From a checkpoint of a small mixture-of-experts model trained on Wikipedia: 11 layers.
Below are experts of layer 4 (counted from 0) of a mixture-of-experts language model. Rows are named router (the router's row for the expert), up (a neuron's input weights, with its number), down (a neuron's output weights, with its number) and show model dimensions 0-191. Each number is 128 + 24 x the weight over its row's rms, rounded and kept within 0 to 255. Numbers have three digits each.
Before each expert's rows: "comes before" lists some tokens at least twice as common just after its tokens as in all text. This comes from a sample of Wikipedia text that the model never trained on. Tokens count by the router's weight.

# expert 15
comes before: " the", " a", " his", " 19", " an", " their"
router:146144099126104120138121112113112128116087119148131096102138145156152093163094124104146175079093174122145134123094097178128148158164144124110126119093115145147139145093125145112112145125112119134104124158107142133131105143124112141139139138132145072097120130125152094116113129142135129104136174160161073116131103127097109122118155114116135094132089134158104140086126129136115102095154111116112154110154156129165150112080140090084125130147138087133119147103120104079170104133161063138139146128094140106089123116103108106138116111112121145101116090104149191181113123160133178133
up0:107146104131140111139086094143103139120107138121126156114120133163120081134137107078100133130114145121126171044144146141128134082129136119083118129142134124154173123145110117140115157152152131127134133116085136145140127115103127136122105130122082163141118094173129140126114125130112073103095100144150119148120125142137117118159142150128122160117096100113154151121075136151165124135133122180113154138161130124167104150119127116110151157132176100110124130085117111082096142126136108107094141128096102142120128185097143115137131090123156183122086141114168115186080125136143104176
down0:120122122124148111112120143182136106151116124143143164151107145120128127117164158193149143122146156105160120109125105101163132107125123116142128122158136135098137155148129137097127104131151185161101099198146150110164163143138177131123157170121119100164141131164134154172153124082164120159124139109120115082128180145147134104135105107145112089136112144152140151131150124165127106085175140131123125105136131155157111159117125130132136100085102170099112100129134144117142133118140099135104093163137156119148117082170127107130099134108113090172148106190153149134098144113136132144
up1:123157133135118129151138125141107099129194114171124155145092099171085140108128092112134110120128122117118141099149157137125167073115175097104097159119151145108151137120124127091121106163146105145119159135107145126140103170132133132157130115135107130085129049153129128104144113132101117138174104137148105140103149178124149102153131115110121146113149087156115122093137151099133144125141151140151097081114091142152130106103075119123117166120119141120128130134103137144099133185127111130181138122113103118128130088149087063129145107133159131149109095119152077093127141126107131152
down1:125132132145156136087150138149136153118136118117191122130104126125148088165157171121086137124124117106138149152124136112131108126135126170095143150130123130124141089110140134121156112170114093130153168173094119108132126133108120169126179099135126121154087186128121142123167119074156104108140161097178189118121145149133091115144123153139143095125146085151113106115109141105141115139165154136155138188131126161086115158164141105113159106139136117131103155154178128164154119106104087134120103162150125135114144139166142144111110135191128143108122113117142148162112148134124167127

# expert 115
comes before: " |", "s", ";", ",", " (", ")"
router:101109125104189155104123140114100179150153120166133080125112130138119131155107104119138136140106129169117099092136110146099090124174121137113111153147092140139146138135128122127140140127083118111122153078136148126114139092137098146158124115140075123138138116124140116092111121163133119128096115140136138134092113142126204121148151109135142116104089159131112187091121092164155078138128154163140133119176103115137110125128133098125097101122133102152141148111142163137144117144100132146125107106092113145122095153127108042099109122145121134168154105111180165159145106132144150114
up0:116136114122124182112100123105143156135142168137106137158164167095119145114119136135123160107090122108164132098123135086125090152135138168116116159130080136080132176108139128115143121129130137115101103130128154183101122122128197113121126156138137138146155152094087086121102105128146127138109129146088162144155115110156130139153127088158087145098067091093117077133112150110153105129145098134114135170113086168141185150131123130127145126147128107102125123122108078132144158129151121124120114150119120141144115134162151141117099132132147159068117137114092144152157083107150107131
down0:106123093088116127118097117152126148119124116129096132101109093179119162104171066089127168133141079129154134119151117166108138166143111125154134124142140086142133111161158104177129134144179106178117126136121138155132153102092096155135128133166169143103124140110106125121158147122121149106181137170162135129137122079162109173150098148133096150102106111162139107135125132149155120139128143097129133166135103133156147066119149149110136096134201131138163138104120129134128154143123092152131113106122105113132090129143123087112165128132118122116148101129172132136103097110133136153
up1:123126099174135143126130092108150108119182144133117138144128141161168126102117114155117152128133142173125118169106122136128100144139131140181112134119143131155158160166126165135072124133107124090160099133117136109100154178140113155136132125113105145140113115138156152122140108117123159108106136143150163157159107093120135082111180090150125163125118084103101164141109136128072174133098132078104152109114121115117135157075138142108121107133110155127108160107096135136159142144116170150136130105097130136139101107123159157151158117098150110159165124134102108097149079133179172126
down1:100131134137183139141096113137108158143142125151145116108159120141151136090094140131093108115143120154137124142104153112103081138136119130131123104102168114103091099152103111167127129143102104134154132133103120138114116098154120104091117128092160119120082102150136174131081150109089116144135175134130111121110155109138167118109113111096142153119099133159108175128134157108105161176135148120130126130123077164084181162148180124127108151082089116144162128151177122149087133145088127120117077106163126132108148105074128139095123100119151158099127137118098109130149123128138097133

# expert 160
comes before: "\n", " ", " 0", " 1", " 2", " 3"
router:107126132117125155114137092106076162125165156097144119105128164131123160153111120084104129177113150109130149153111135157121089111142123138151123104129127152158122102087101133128123144123114110147071127140115137099131090126163147143136148154129106117124138117118147129086126105172174130125095156120086095145107143097111123162147142138110100086113120129137070163110089129163109079102109105174141163141124142091142099099075120155121130135155131097125128099119065107116155130158120103112158105093133161169107106117159141091119143173142110162145102141095139155136120124145150144110
up0:157129134144152135132124143142128143123135140148111134099167136136133123136130166139103116084160147155146156124179172127111132110103130159106131144119109152101127160102132132109159156118127098159132158095126149143131158120159144101144162112132141113146154124146153094110077113149124165126134096134067157166123102109139171117168149119121166189127119156099123154118070143119163134130131081162161137093117069121114148128111135147103107149127145153107151119142148157132137139115104156123085112170132125130166092060140138077145095147132175158145129130159095118133152132152151141157
down0:129115118140202151125133135128150089115167166166130135122122095139147108112155081159126127126077143134132091137078136123120165166128100140108120160137168129104134174140109153123162154182142147146127094135147167141141136091121155146159154145141115144136131132138131157123151167180142112119149120152176162121134146126147175144125125126119143103179157135128119143152153102120136118168167122111137142141131123141105118129123158115139122090146125173096123109108158093128150154096129099178117161127114136079115139113131126138087137140113169120101161133155126101107109092082172126163
up1:150143107158097138088129105150137078124131096111139118149147104129076148117127120127092123136137094130126127107160163104114136115102145089162113160131156145110132140143133117108107095113090146104134095126162136162091083147138155138094154113104088149071111161152098118127129099108101155132148153127123126158133179123116156128140140133123157149144082119146159088140089089115128139127106199186118128119132141142145165157154122082139129125132117141174132145130151136139167138116100164159149112127125142084139167152102105094136117171127144154122165112137128140094148094155134134172
down1:125155087101142087146147130104151128145172154127125094162107068132092160121127157133119104102130125108128122093157158128134148137118167123097118161159143114120134080105138118179100120142165140094096118114106174109134096118164134131151136157139134187165149148140120150123136173156109132138099115129153110122110172170138082165131164133084128112144093127164122098110126123150143098138114122162126122102154142106143112136142129113118147123155152111146115121129120135112112127128127121179101141119142108090128147144096152141110114075139159100144150094117184126105192086163147144137

# expert 165
comes before: " the", " 19", " a", " 18", " his", " this"
router:095160108112080133123128132112093142139117121148118142136111147119142167140140115131143151107102110099150151119147096156112102103134128180119152134138069133130143142126142144150119114106082187136117094108107106133148083128118161116158133139158111106120133118152129099099108119135140100125117169129123087155127126123066122122086126062126133068126089122140114177112145143142150085100146128092125134145087144127117176109117097141124073118151081114142123134098114117118131154153166107126120126121117145137094085135126104123123172159099068157141149080135151166123111105140137113136
up0:186136110127099122049156127122117138099132143133109148071157116123143140143122137101109126094130150125123079126131139121160148160112196130113103128121073128137117167146141143121128134155147118163151111081142150128081143157134105103132100120143125148142111124170096138131124114129104128085131136136154128140130118106145132135117158168087125165152121188119136119117124060126132172133134139124108157136172150135131087115118139131138121115130146109172133137089141169091108133146085148119120110129110130165145120172117145086135126139153121160132149089153164129094115076172150139120
down0:122121135133108154115100151159122156155090165126155133135087148117152113145132157143182134112129128078132154132106143193139155132110112149132128144110112092090097104084156118171101097113133125132114115144115131144162094107103114124092124090145125145106144161151122114129126107133180103152149138094122149104093130102135097149113113127099148146110110122135171156144172125111117158105110149123147144144110149113107149132133200119111113079150151123123083150124094086130161121121131170119119125129134130125131077118124118164105177098126106086079093106145098122135114096145153079144
up1:143152111084123129149107102112110126079164206137097148149077157171137135108108167145125114133126125160176140103100134183164128142119140175156136116136165124127122094091070110098130121140164137146126112127108117130145125122119147137189146150161132125125126160126110131120110123141125181111124112098139169150112080117128130126098129115165086134142154139132129101119135156148123117151129111115156099136112153122119148140091123117155132147146098114114142102166067148123124091103137133114116130117119166107111113167159148148129144176107157148195143125133137110137139151092136110093
down1:126123120184142113148145109139111157124140168137116111105101130180092080116146113112171104149153132124115107085152153175111144117107071119099127131167162083159126081123139135103168112148169127136112152106120124147135103140075113156106131084155104150108074120134120135171144123101120121145091102123136154122114118132115118128152105092151148096095093112094084095134105104117138106132124128130142124150146162123136129148176167078152114099085159114140124157107145125123143116129144156115108151160149135104136126133159147094091085110131114131123121120109087128148162153143128158100

# expert 207
comes before: ",", " |", ".", " of", " (", " in"
router:121131113075141149110139130117109203124143133172128141091068134123112124155091101078127112139118154130095119126146153165112117138146130137127139165137096156145138167123131109136136142146114091164145130067135158111092163126147106155142162121162094111111141156120129120089087132167177098116152166117124132149102099158144200095145123087104158113104128164137147163100125115153147077121130100170116153127094095102107116120150104119114114141132125099153136115171138123131135121169126139135130129087120138166118085125128085116099129120123131124146138154118159140123134116113144111114
up0:109137122131141140137120122154140133129081118095079129112178120124143110092106144137143113141127121120172124175125089119136133106123140112156125140114139097138124072091147142111105120113134174155102136145182158120097109127158094136103120122112127067124160124053146176118120140118116166140124144114086173112119142127070138103130126154147148116130136147124134108140104150109091172142156110172074178098128139133151148117107099116109124115108132124142129079134161126128173163154169147105172113131130117087147108129120137109099098132120093156126101124108103141126103085146113132122
down0:133128120108101119106142115079131093154105082146153140093111121149105114136132104087127143143142139157121156112146112139135119079179153112137143140143132119126146142131108126071088144167151095129143127139056119122132099123153096085116168156121130112128116106152131096148131159097142063097139146178143174142124129112110134123130126120163117152106157092177140129133143105108139078094165137164138112129101141147131108108148091130136105131157104155077115135115136146143156154152110114131108112129161142145151140162173136146148148048136163110116132113128116131097121127105155134100
up1:156119128134123156107153144114137107103156127136144131136123134150177086184092138114120129128128139126095140116125088168169118102170147132139101106097197121146145089077149153113109159156082120126123140147095143120119151138154156137151167120185133116156153109121113118099108126153105162122106148183122078073101109138105098117169103082123145122110130119099114137097159118141141150114135099149132111112114113138134123181107128076108093071149126114114172108128128165129093162124102134099113138149135126150137093113128115116111076144157119114149115140135141126108138103119126126121
down1:081105137125172127100203132115131143091119109116176149069145129139144059141113145158132100080145144120142114129115136165119104146129126100129147135102148115132140137135123130143141140121113129160097116081109102133120138126127095124142108105155124137103139111108107079119120138167114118119147117119135148138119118147147113160168134165110103141082151157146146124086098134112159169118167160125136145128139125110134120104125176139073149135169157138141083098152168148151139126121126158133183148149132132114147100156096097113059170161155129105131127126121149127143103124135181119117

# expert 68
comes before: "s", "ed", " of", "ing", "d", "er"
router:111145082144113114113128140130079165114129140158126117118146174154143179135136116119120125162106129122136129114125115140158124163143147156157134184121124149141126169135138089167151109147133118103151134110156125163112170096171144144143122142132111111079138104121168127108099109149094146105140163160122153107148136151099153122136129088201134118115100106100109144057120080149144095122122132139104110087104130117126160168114091108125153116119100106139143116110149154126165110122119162150127098125110133137135115157067129132119096109161126134174111101135176160152119101099111093121
up0:141162125107085122088131125142158105153156158117108183102115155087084140133121184131135095141156108102146083112147128145114097125125152117105102106113115128108118151128109163101085127160134165098069139169168125099122149116140103130145138127172126081100147122108122134128095108127103088127138163128144086092118115141102148127161163109117113122110144130176134084123093138143074115140111149155108138106129134161122118155107146154133136121121107149087140095125163111133099146144159139099174138049131119119126151125127135157143120144111146147148114090129139141146113153102100131161
down0:123161106156112130123125152150123100127132122121156169123113154162170152134093125140139116155137109127136123114085131121134126067126147159186157118134105096142111145095179159150115148153150133154087124086119138167130098132119109141153112092167129101129159095110165151148104104118124104107113097075164072148122124149141124116150133107149134134129169126108128107104156170165087144131127149142155107165134159129137146161176127118106110090128140150121176051118090141120150131095151161131084129136141149147121137131125117104164098137096179117137148140120123109151136132139151138112
up1:162156127131116146107137145126130137114130167090096160088186134130171151180115120139086137086137159118181120089158107126089099061100160175101135119107123140152100089127129122152114124186077111147147113142098156128122129121153147144118138143136136123153127146146138144119106145127113094069107142130086153131110166130090129086129111144117130100113110125155146141151156127116133094143166112106110135155094125121163100120138118149171150150144158126159138092094109140163122129140163113118089180139084114136115075151120147110114106138144109155133117131135116111125116140126150144130
down1:134129125118143129101117182123124127095131084138098124120140151126152121136125123127138163164108089138121132105156115131122110104118112140106124149147107100112158128123120161140137164138127114127099114103115054200102111115079098098116065066123111142130152184140163105160126149094127127160119181111116099128114106120166157144173113130119136116085123140155114134143166157137099107127100077097134105174092107131165150140162147119133090132142112092114146139152126117123167123128129084105123094138128134117151142144104118109123088153153133113114133133086141122141109125162154167147

# expert 150
comes before: "\n", " ", " 0", " 1", " 2", " 3"
router:118129138105096149126119094097104163147176169105099131126109157117133125144109107093114152149105160093167119137122143155122093142166141153137095113141117152164117089129150125119065143124098082139067119119140118096085102154175171157141124165110129117134127128148147133069119103156139119109113168099106101142119133095132130145132124145107124097105112122140112167110112136136103093073106153159165169141140152088139108086113105133138150151137144131116127104103090109113130149157108119131143105075116143154100114136150136105112127135126104137143107116133173178111122112128149154081
up0:201167097103117131127121144147155087143131092126134170142138122163092142135111134101106110163139152105141164141123154127095152107123153080128143147141141157170140106116134157127165133155103145075143136090162142074108110125157131124138112127125165125118114145133138095104133144161136154090143126134072126081152153129114151113149136096142159133085106143088139150122154072134111160164116128108154134104080127119145182152128120102115144158135123120125148099141118107143103134139119120126109112142112159143124128145174150085128164154090093116127169137133125088136177137144157108132
down0:136167126189150142128105184162167126095149113119154135134124095125157137164121134127130148100117144156130109171130121134121152110174133150166143126134070121103133108177155106118173117109115168125097124136138082148106145102162113119150090115086115121144134133147112148114143097100089153072131143116141150114119143103150100104145111111133138155151074107110105128100131140150121096122145125133093116135098164152134124118139122149076169137147129129113119098099159169163179108138117133082108143164116083125110117136157136099152105128161134112115081128104119169156108104143139155132
up1:147166100141128136075171139124126105147094137133147152142152166159165167089068169101113156098115111134113141119178143123176123130109096129110094143102130157106155129113083123114145136145106153143176124118125173160102131137139095184145160097122135098108133133118099105078149103128117123105151136158129131132170121143094139105161123105149133145141119146092164098104120108146110130123141116110143106126124129127171147168147092131116137161152106115134149160146157107147117068154093146157132147147093108119135127101129180155132159109110159126133147113101123146121168122157154126154
down1:135175099106158097109109133117159118088178171142151124113097128130136141102118141113116124135101132146155139140129107162137140126108128142110092123135133078138100125083129113101145119118146102119100144084108127176102101132150079159152116118113104166112114088105106144106139107141129141174162138132115134102084141093123103126126123126142095091171128124109072115105132178153175126138104098113131124111129163131152134162150141116118121102124131160153162092110117148074152121135093176155161170118127144139145157110130147083127096126127147125164095146092102110135168112122084167121

# expert 229
comes before: "ri", "re", "ar", "la", "ro", "o"
router:143164081111120158151145118078082107149140167140116102164116148145160103126128125132123120093121106138173137130120116135128168128115145133117092152120098126143140119147132116128147104123083135080108097099107138150058093124157095109131106132142177132129128116111109101074127053136113129122150148125118117178143120110112127149177146108139128114134117122135119138105119111130132101148139070109106150120116142111149120136125052160114165152132113105085096092134111110109149103140129154087100161115140105118094103144140150130118133124127128113124144099066112155168160116134145103098
up0:141136070140112138154127118081147142147110118118116088123133114163152088129123110120092116101122099121102124093097151102150128141104158118148111112115091106090196143129107130175141117100107191092088114110114122126123137073130105127142141094141149124123117133096136092126144085119135136121130159154132077141123116138117118148121152139155139121142160137133108171123148124129142112118126098099152170079130175101108129157150071126119131124115126093122129115137069165124122102137101139113148179125146102136085097152141153106114118149124142124120107138096152132125142118191125097069
down0:121133103132134125191165138116139095114136130143128132082150087087155138163116127154123105135134130111125152105131126130127162114123132132122151133123106091124114140104124104135170124104146158110141118112107084148127120116110066109140141077123154145148119125134111137135156102081152135132130082109108132151111087115092132233149133102126155142127142127153090124184144130128122147158109126105110140114104166166059132152163080155108127141121137085102132116119114136100138092115096154132081123165187092106115128142141139118118120131124141133108113112094110148099104118147126156106
up1:131135131150081138087152109107106133117136154130108136099127123098109110179108110130134140126110172113109130159158133151154105152152183174137118126124054170139113169136137131112121141170114156163112088107140153160173163154149157149134118125145087088120110113141143103136135143150141129109080169139133142133100089164114103139130137108151131100133098135116127122105090126130153084139121176088143140128067114093125117126126100137116133101143177145122122123108119141137118113152149101177140126104098150153118096121106093127111138144112079109168131111161135150179145138106160117118
down1:138160088140141136197091139088125088108152125075130130139133127098129161127179131109096109092115140130126165132155174135123179123170127134148153127125093130115131146131138114127150143111094155058133173141092089130121151108119120102118136137187121136121100120138132136082150087131084125131150152143072142143132145119105158125134126085138044176129087124090107095111084111100155156114127122135115112162128130136123131103114114138157170141151111127107136123126121102095109120155157140111112142156128139140123177133129125105132133148081154130130124120140157140127145131125145140130

# expert 249
comes before: "\n", " ", " 1", " 0", " 2", " 3"
router:138125129105116137098129109107108177155163156111113128167139130072137120157125128120093144128116139105128119143132098166165053156179127149133133115139121133144130095140123163136093126142103162142104134117144139097151114130187141137121138146128144118132146121157137127101116119173127090118125164115114096112127132087111128163122146134109128103114116133119125137136088104140130063066109143168131159170104153060123114134099098129150122129122161161113119111106104120086105133121129078131167106092128124156092120166113125093112136158152129138119108095140164168139132138170167141089
up0:111104115128087148116132116119109089138108139114127152168103125133120133139118164131120120100147104145121115078130166123113145114113167123149104172099115114089137100149144148109148090144148163141134154115158086125111086148165166139123125150162120143083159112126135094122146107112073099085143136119106157112145190140081140125173144126164149132088125140099117108135153134105128187136078130118131126083159164131128109116117099106091131142136135149151121136148149097138114106137156167160128167089125124073111147145121130139173106136123111149090147128099150105149153072128112115135
down0:171090141099119094092178129135097125127142122125105114101125156131140102112173126093118091108147116128121120123105134163121110139167113179099155099166158119122145122118157095141175099168117128146119136110125162151106148114117109133117119148142159125156124118064109101154131091126136136100144145106156150121075160108141141151115086134119153133129136091108122133104112160129092107096113118129136096141152135104110130179144130170153129122132185127172105144095124119126158137182115122141164135148156155146127085156112151128156096118100154143118123115112189178127136100097115089126
up1:125116123122108137125098159121131099107128137137100139134128112122151160153125122136104157124129132129117127132130158114129158139077157136117128110114116159109170146112103117129132195093063125108149091156125158156088136139166152143140156146164098094080099123125142127121102088167110125116117132156123087086103119116106140082128141080179077127097087139133129104108149081144119131141127081126125139101109097136135142114155079093120140137169096109149123137145146120148117128164134140133139125124129154116149102133180154184089145143115124143155155146091151156121140083111173123164
down1:129120127160142139134121099169140118140175119129169144095071080173148138140141097136160150132152129118185116112151134138117134129112118126149194152152176085125089131124151152152137087124128138156163135133138094112146138115069140130122130132114116119166148164115117124164132172081105132140107123099120126090164152125151103182129110078073144123124079126146085125117167152095136123127149140150114129101105123150159175140132158120111097096136112121133141178115136113139153133135110121150117095147162129139160125089109112123115102112116135123089104127155122114146078137143136110125

# expert 99
comes before: " the", " a", " 19", " his", "ten", " this"
router:138148104128094168121149129118106117158121124173124097115115170147161108162097171131136187082092160109149122095142107161122090144121145185128134133115119151157136136090145104137094125121095132108113108123129119135148097153126148136143135141138192102117117147133096083098107093140170096120111199150141095117128118130097140103128123101125120075146099134154087153113117125133111074087107128095126127118119139105156150094135136135103106092135136096111135124135119118132159118134178119117121145142112151142103111087139131111088130154109084112159122100139162174128090145135130120108
up0:122120115092125171135136115105118090138137102119131118161112161132120130153123169121120119122058133155110123118140118115135133137167129154139123113138112141164101109192131120138113144135065161159118140119075116146126128133149146166172173117134176087142154118153083144125140126152123104089056141130147132138120105123105128137127105124108195114129170107112159114142097122106116088123142131096150110105092149066131138106155122117147083147124150096125135101128102139160123106139122095131166083129129151084106118114124129150116149110165114109131114137126177146129145134146127099077
down0:139128104118119067124134118123157149124122128146141170124143151149167102108143153151133137098123162175099155094127117147128109166125160114123140139160141098091167128119141112058131096166150130155177161097099114139129087096157141120127126112174089138141151116131126113098143110126137158094139136086104128131095127091155118123141137126126120136118145131114139104126130157152144133133153123117116096160122145117105168122146125127114117116123135097114103119098082153072089158113149137149089119091198097133097183133132126161151123142065136134121131074112089149112096127127139106130
up1:130118118125133148144165092098104137117145108139122131125133107146089142109131146091098126110125084145138111173120105109116142131156144140109165146098146155111134121110135123147107130110129111099118171155148139113105195166133152111135188147075175111125139145139145128134128103134139106087126143176118180118128139124146137093183120100161157126112089110145150170124142148129142151113101106102084109129092143126122152182144129164118133135144160140132139097124139089164108113121127147074098104132116152198138107116096115165087095156121118108123112115158149120134124157166123166095
down1:150125091166161138145232119139115108121138127157093113176091111131182113170092138135119090115115133084129112111174107139156137112122131085124125138116124114112165175117126107088136140156161112144103092137099114098088172098137088157143125119136098097090105149106143129119146143098156102145128109143158138115130127099151148156122110138120127141116109152110137146138103104158142091086128123101125124159138140143096123156136155108145139143097122123152171109132107142131107159098171145155113150125141131074130158137095145135129118082111126154158128135127120146109175131112138115159

# expert 127
comes before: "ed", "ing", "s", " to", " in", " of"
router:126125106143133128100112074127078128107111155146143133093144131176173172138143093105117134131104119146109111116118176157130110173096116152106129172107149155099121097095143145155126134144112097114117128119131151141096145113158102168159112158143124098078113128122120101119131084133079138055100136100136124130140155136101136109117129091184125104112143111094119121087132132155173083130135132131177132104118118127108169121145112094134109130128123148099129152124159151134100143144159136148170145134117123109129098147093138136134102145123155107146122104118155173188135107131147153079
up0:157175106128128159142121090112121132130164141099122185140170152140139132121130131134143149127116126083113120136078105124121124108128125135088089116087136124089135087092088097150122101156090160132133123133176187162070070093164129103129099141134133149151139131106102063138142085129101125094156172155128140167114111123142163129112147108109111121139127094134176116142127112101120155154136143173114131120130142124142151109146134144119104143121120162131163120158130133141151151129151094097132142110122093126122082131114147141145078154119102106142098141110132134145122099164111167100
down0:162161123123100128094110137096075125150151121140158142118197149120145105127119137140124146125105140142072139173088116116164114143123140153141151129130123135090114107118113137106097134133139135109122165137140085166098120163146114105110153136138111121150110121093159128166112118124146116175155144120173131102126158109115130094119099203131119136119093110108157107106117147145121144138157117124143098149112111136163072146141100118123131170136134128100145132102129166094138161105159117114122125126126144167137103131106159106147158120119069126118174138195095099157187138118130129159
up1:111182158111110130107196120068089123101158141144096139138139163078102102132083176127105155144121153117115104122083121155127116138131136144141166137118096117155121149142098128102126133132127136107118161121112110108117104153170090141134105148154126116089139109124124113073112140163131149149152131157117093115111129151118123116126131152139122089132070139126113115116126110152117100103119175097144166088080124127150119142100052162134099090152102112095133101141113117146110130177151113122130144099094150101133115132137156159101119125150104156161128084110116151138136126115134126106
down1:086122118137096107153120184101170141090160125183118143147106126113088102136103102150113104153149160097113129121101153105118164138122103159095166104128116119136152113139111139146152149150133100159131117106132116143142133139101121144129154135112149146145102119098126144156086146106112161180135161101107117170137103167172107182156105106099087149102147140158148126098130101124161115085120129120138102145091134157096168122112156107134071125141118104075124146128149126112172103126163111135133148109140148099166160154117100111140138157159123141088092138143131148128089153137142117110

# expert 12
comes before: " of", " |", "s", ",", ".", " in"
router:105100104122174107055124088086088157132147145156110147121102137149132164131093094096145144105148153149126110124152163116126134180132130148133126158114103143137118131130103105168107130131109087106152165061131157124090153090161106160132159130144125091150120125103124098109087101134166093145128152159120122127102119190108160127123133139138140083106113147132128196072140142148118096112141100132142158116149127131121128118119114108154125097109141128129137103133154185125111107141115131139152153139124130135145109117090138092083130120157130111175171155114142155145129121122118126121
up0:141169143152119118088122088102139140131173184117137101138124115119125156102155131139105162166134139110142136104069092113099084133143134168101098162116106168148131158111150176123096121126170140120125115125150122087124141136137147122115147162090131158138146093061139097116151088142108129127117158159101117130122196138115167098140134116113146138140115110139118170083102138144124070108125146131115130090142093095131122173110146138108107104145107136189155119110087134140155098120111127103111117111136139123149133117151145131155129103111138117096152124153116139135131186134154140146
down0:108143093090112107103144075131149152124142125101126102097115106108081150080144166159100122116156148135147124141097121152125124134103076162082108105145122105178156116121101124137133144152143138185127122111132120085106071132126139094092177127143110156116158159106125139117112126139111145114125140149136092122101110149135185111122138111141186144115152072113116140127130151114173124149096111130092126087124113151112142104122157140123172135118111101157125118151156170088121129118084131140097124093133061126148130153152109147145140101097133100102100136125130112139108106136148144148
up1:109104124122144194123128152066128126125142210099145147194117111147125123114114107149138146133142146144104107140154118135179099149145154129079119144110126150093131140127136122164116210149129129141163130120161102138127147125153129144098140145088109122146154108163083123111098146153113093137070153132141132125129106166121171142146118134131133103120139119149159161127100112172092097119108138171129083130147124119132124079117107111164109091123157121108126133099169119120145139142120149155097133098122157103127138100125116128113083138117096133138177133132145142106126143124140091121
down1:150140122146109160151126135172153129148145093137149177149105119129114125118120098120118118109137110107128101076105156106147128140176164145105134137124175114121082144158127135151144178165113117068162132120138119164154148108134146114142126123146138119117117122169138139176152159136113076135150175117118171110134099106104091153132112138172116132147130142154148125156139137117105153112107185121163130163147181127104147157121094167153147104108126079120128131109170114167128156136177155164120170111135123107126134121153160109171119150106119119078145123135151176149113133124124117134

# expert 97
comes before: "s", " of", ",", " and", ".", " in"
router:109160123079136141093132089102130177147149127122122081117109144160126133164106096092164118121137138124130144157175136112134114129113142134125124154124107163121131152135117087193130130164086098109110132055146147133108108116151098166164111103114101085099162099143130088116128131151125132125110177154115145150162093132112130124152138101138148130136103134082104154122127084157144079153119166177123160120164118103163149147130100140142149126129121104144128135099110135124153088149108142140128141121093135140095102123115118140070131112164127110156129097106173166136149123129117120098
up0:149115128151104153110137163125109094129157152137144124143097171110173127152138174126104161145142110138168147136088110178104118106122133137144175122091125155142167140142079140129107163124136151115097116154080158130078149162143161172145137148146144105108143111134064166086125095172151148098129162160145095093136158132125153094139137104128148104112118112147123167105085134135110157106129116077122126101121133120136082125136101132144166147150170100139136094109100124124102118185149154136092164121099124106128139147140122114124115126091103157109151138121152138127142119126149131107
down0:136131144077128118117157121117114173109156133119133166189147107116132110114116141148134115108125111120159115102093108142140141133135146154115146128139120130098086141151116147103125124143158153136135079109138147110149106111101179097125104163130123108146146120147139133094138158117119138099157133146121123180109109150138120115094147106126092116160179156115076147146150124146145164136106096147162104117100159152153137100111179134122192123107119136093140133139120146086125173143105106118126083104123156135093122102140158158118165141114077086141141104139143145138102091121132041138
up1:137122108102117151133161193142088171138088118164150114172140133127121124113124147120129109116116114151109126125172125118140151128066146147145124156124092134128127167112149063131124132148121134135125152140140155134114127098151153137171151111204131108140152133124126150120087098153113145163172156121132097124122187163146121075119127087154143147171123167124148123120149123096113137075107159143187121106140102118118121148159131122131127150131126170120118080123167119109118099132107113108107143120152138127127139168101096086104097159122109114172132146137130138158096154126139103134
down1:137062115098102158134155161147119136152077134124123157139174109106124147128134133147137092157133159107108141136162182145126164125119148127128166117133111129148140170138154064117155177158138160133111132120124123103123118111131102163101120117108125110114117105135117184100143133124133074123095152098101100138110115153137101125131124123128114100141125154145157130121110163083068170115146137122133106128102116138095134089171157145104143125138125126094105106178177144141131144100094124144104109083131147136140101158100117126113094139122158186124149144103093136129149145099091144157

# expert 145
comes before: "-", "|", "\n", "==", "The", "==="
router:158183112103168143117121136099138121070146143141134158149123154114123148144106144133150133140134111155130136156126122181104089128108131201102148131112127129086126106148126073113120107159127134144114145142120188144096126158177125135162155131157098123117180137123108104058130089155142136114122158131120111154082164100124143148121160130123147093118133110113142127141125137153110118093098126136099103137099109074157138139110113153138125139146113122101158166107092145115153129170125118185139148123097135123103135130123146130094116159114096124133132115081168120133176096132124099144
up0:158106146116151154134098129158124151144080091155121087126159146120088165137152125130093147150121141126130154161130149132119110124111120104119146139092116170148126129144143087095127156104111114118102131150122109119162145123136140102121139130126149134110168172101147146182140141110109145135148116163071128098140157150081141107145092105135153154157124084111122092141138155176132126119139117117139117113137100163151142153154131052131087148092152131088119122123122109096174107127122072117096093137112125136160161112148119099114111169159135125154153107181090132141142144118141077135
down0:100153124104110121152131158135125117087107149120156132115136122069134144118193153095157124167141143104112121080141143120108154139094121122118084116152129131157145088099141138141101136113157124137117130067112170140113142102122125121121131111103137113155094116153143174120173119107122081116085088129143120107121140131090128116125152124118162137127155121115161053115122127139142111125114121149124086189129126121094105108127152172098162140090145169194126155149136147127121104106131154154128141107147103115118144106135087169124150174132122142137114152151142115123083114116164163119
up1:125108137155077133159154131149089129116156138141137144119116118125108114167097130073105144095108148120120135072164129113150136111200127113089117142117135131122188129082076122127080143089104128111145149151104138130130112137111130178142129161133136102087132108126137163130114174168135144118116190145134113118148107167111110116130127130161109099129112102163125143090117105153127123119072164144139131113111157173142153117119155123124134136139149156127147114060117110146136090152138142133127137086114115099159103162133148147089111176156119113117156135095127141149099116141151129120
down1:135167142102121122110136125129146151157097129145121125093071098103151130145129105145090139149129087138155152110111119121091176157152118086130160144140116148162156108150122114130162100110130159160150147096153116148138129140128140144134156107126125117087120129137136121128159147101123149097163119128141153139160116195135150138146128108132097152095135115092080154148171181172136099167137077150147126121171110144134118110090177094108113150095124146102115117115136081130135108134140128160081109137124091148143133129156107166094124124116146083166125148158134129129121117125117088187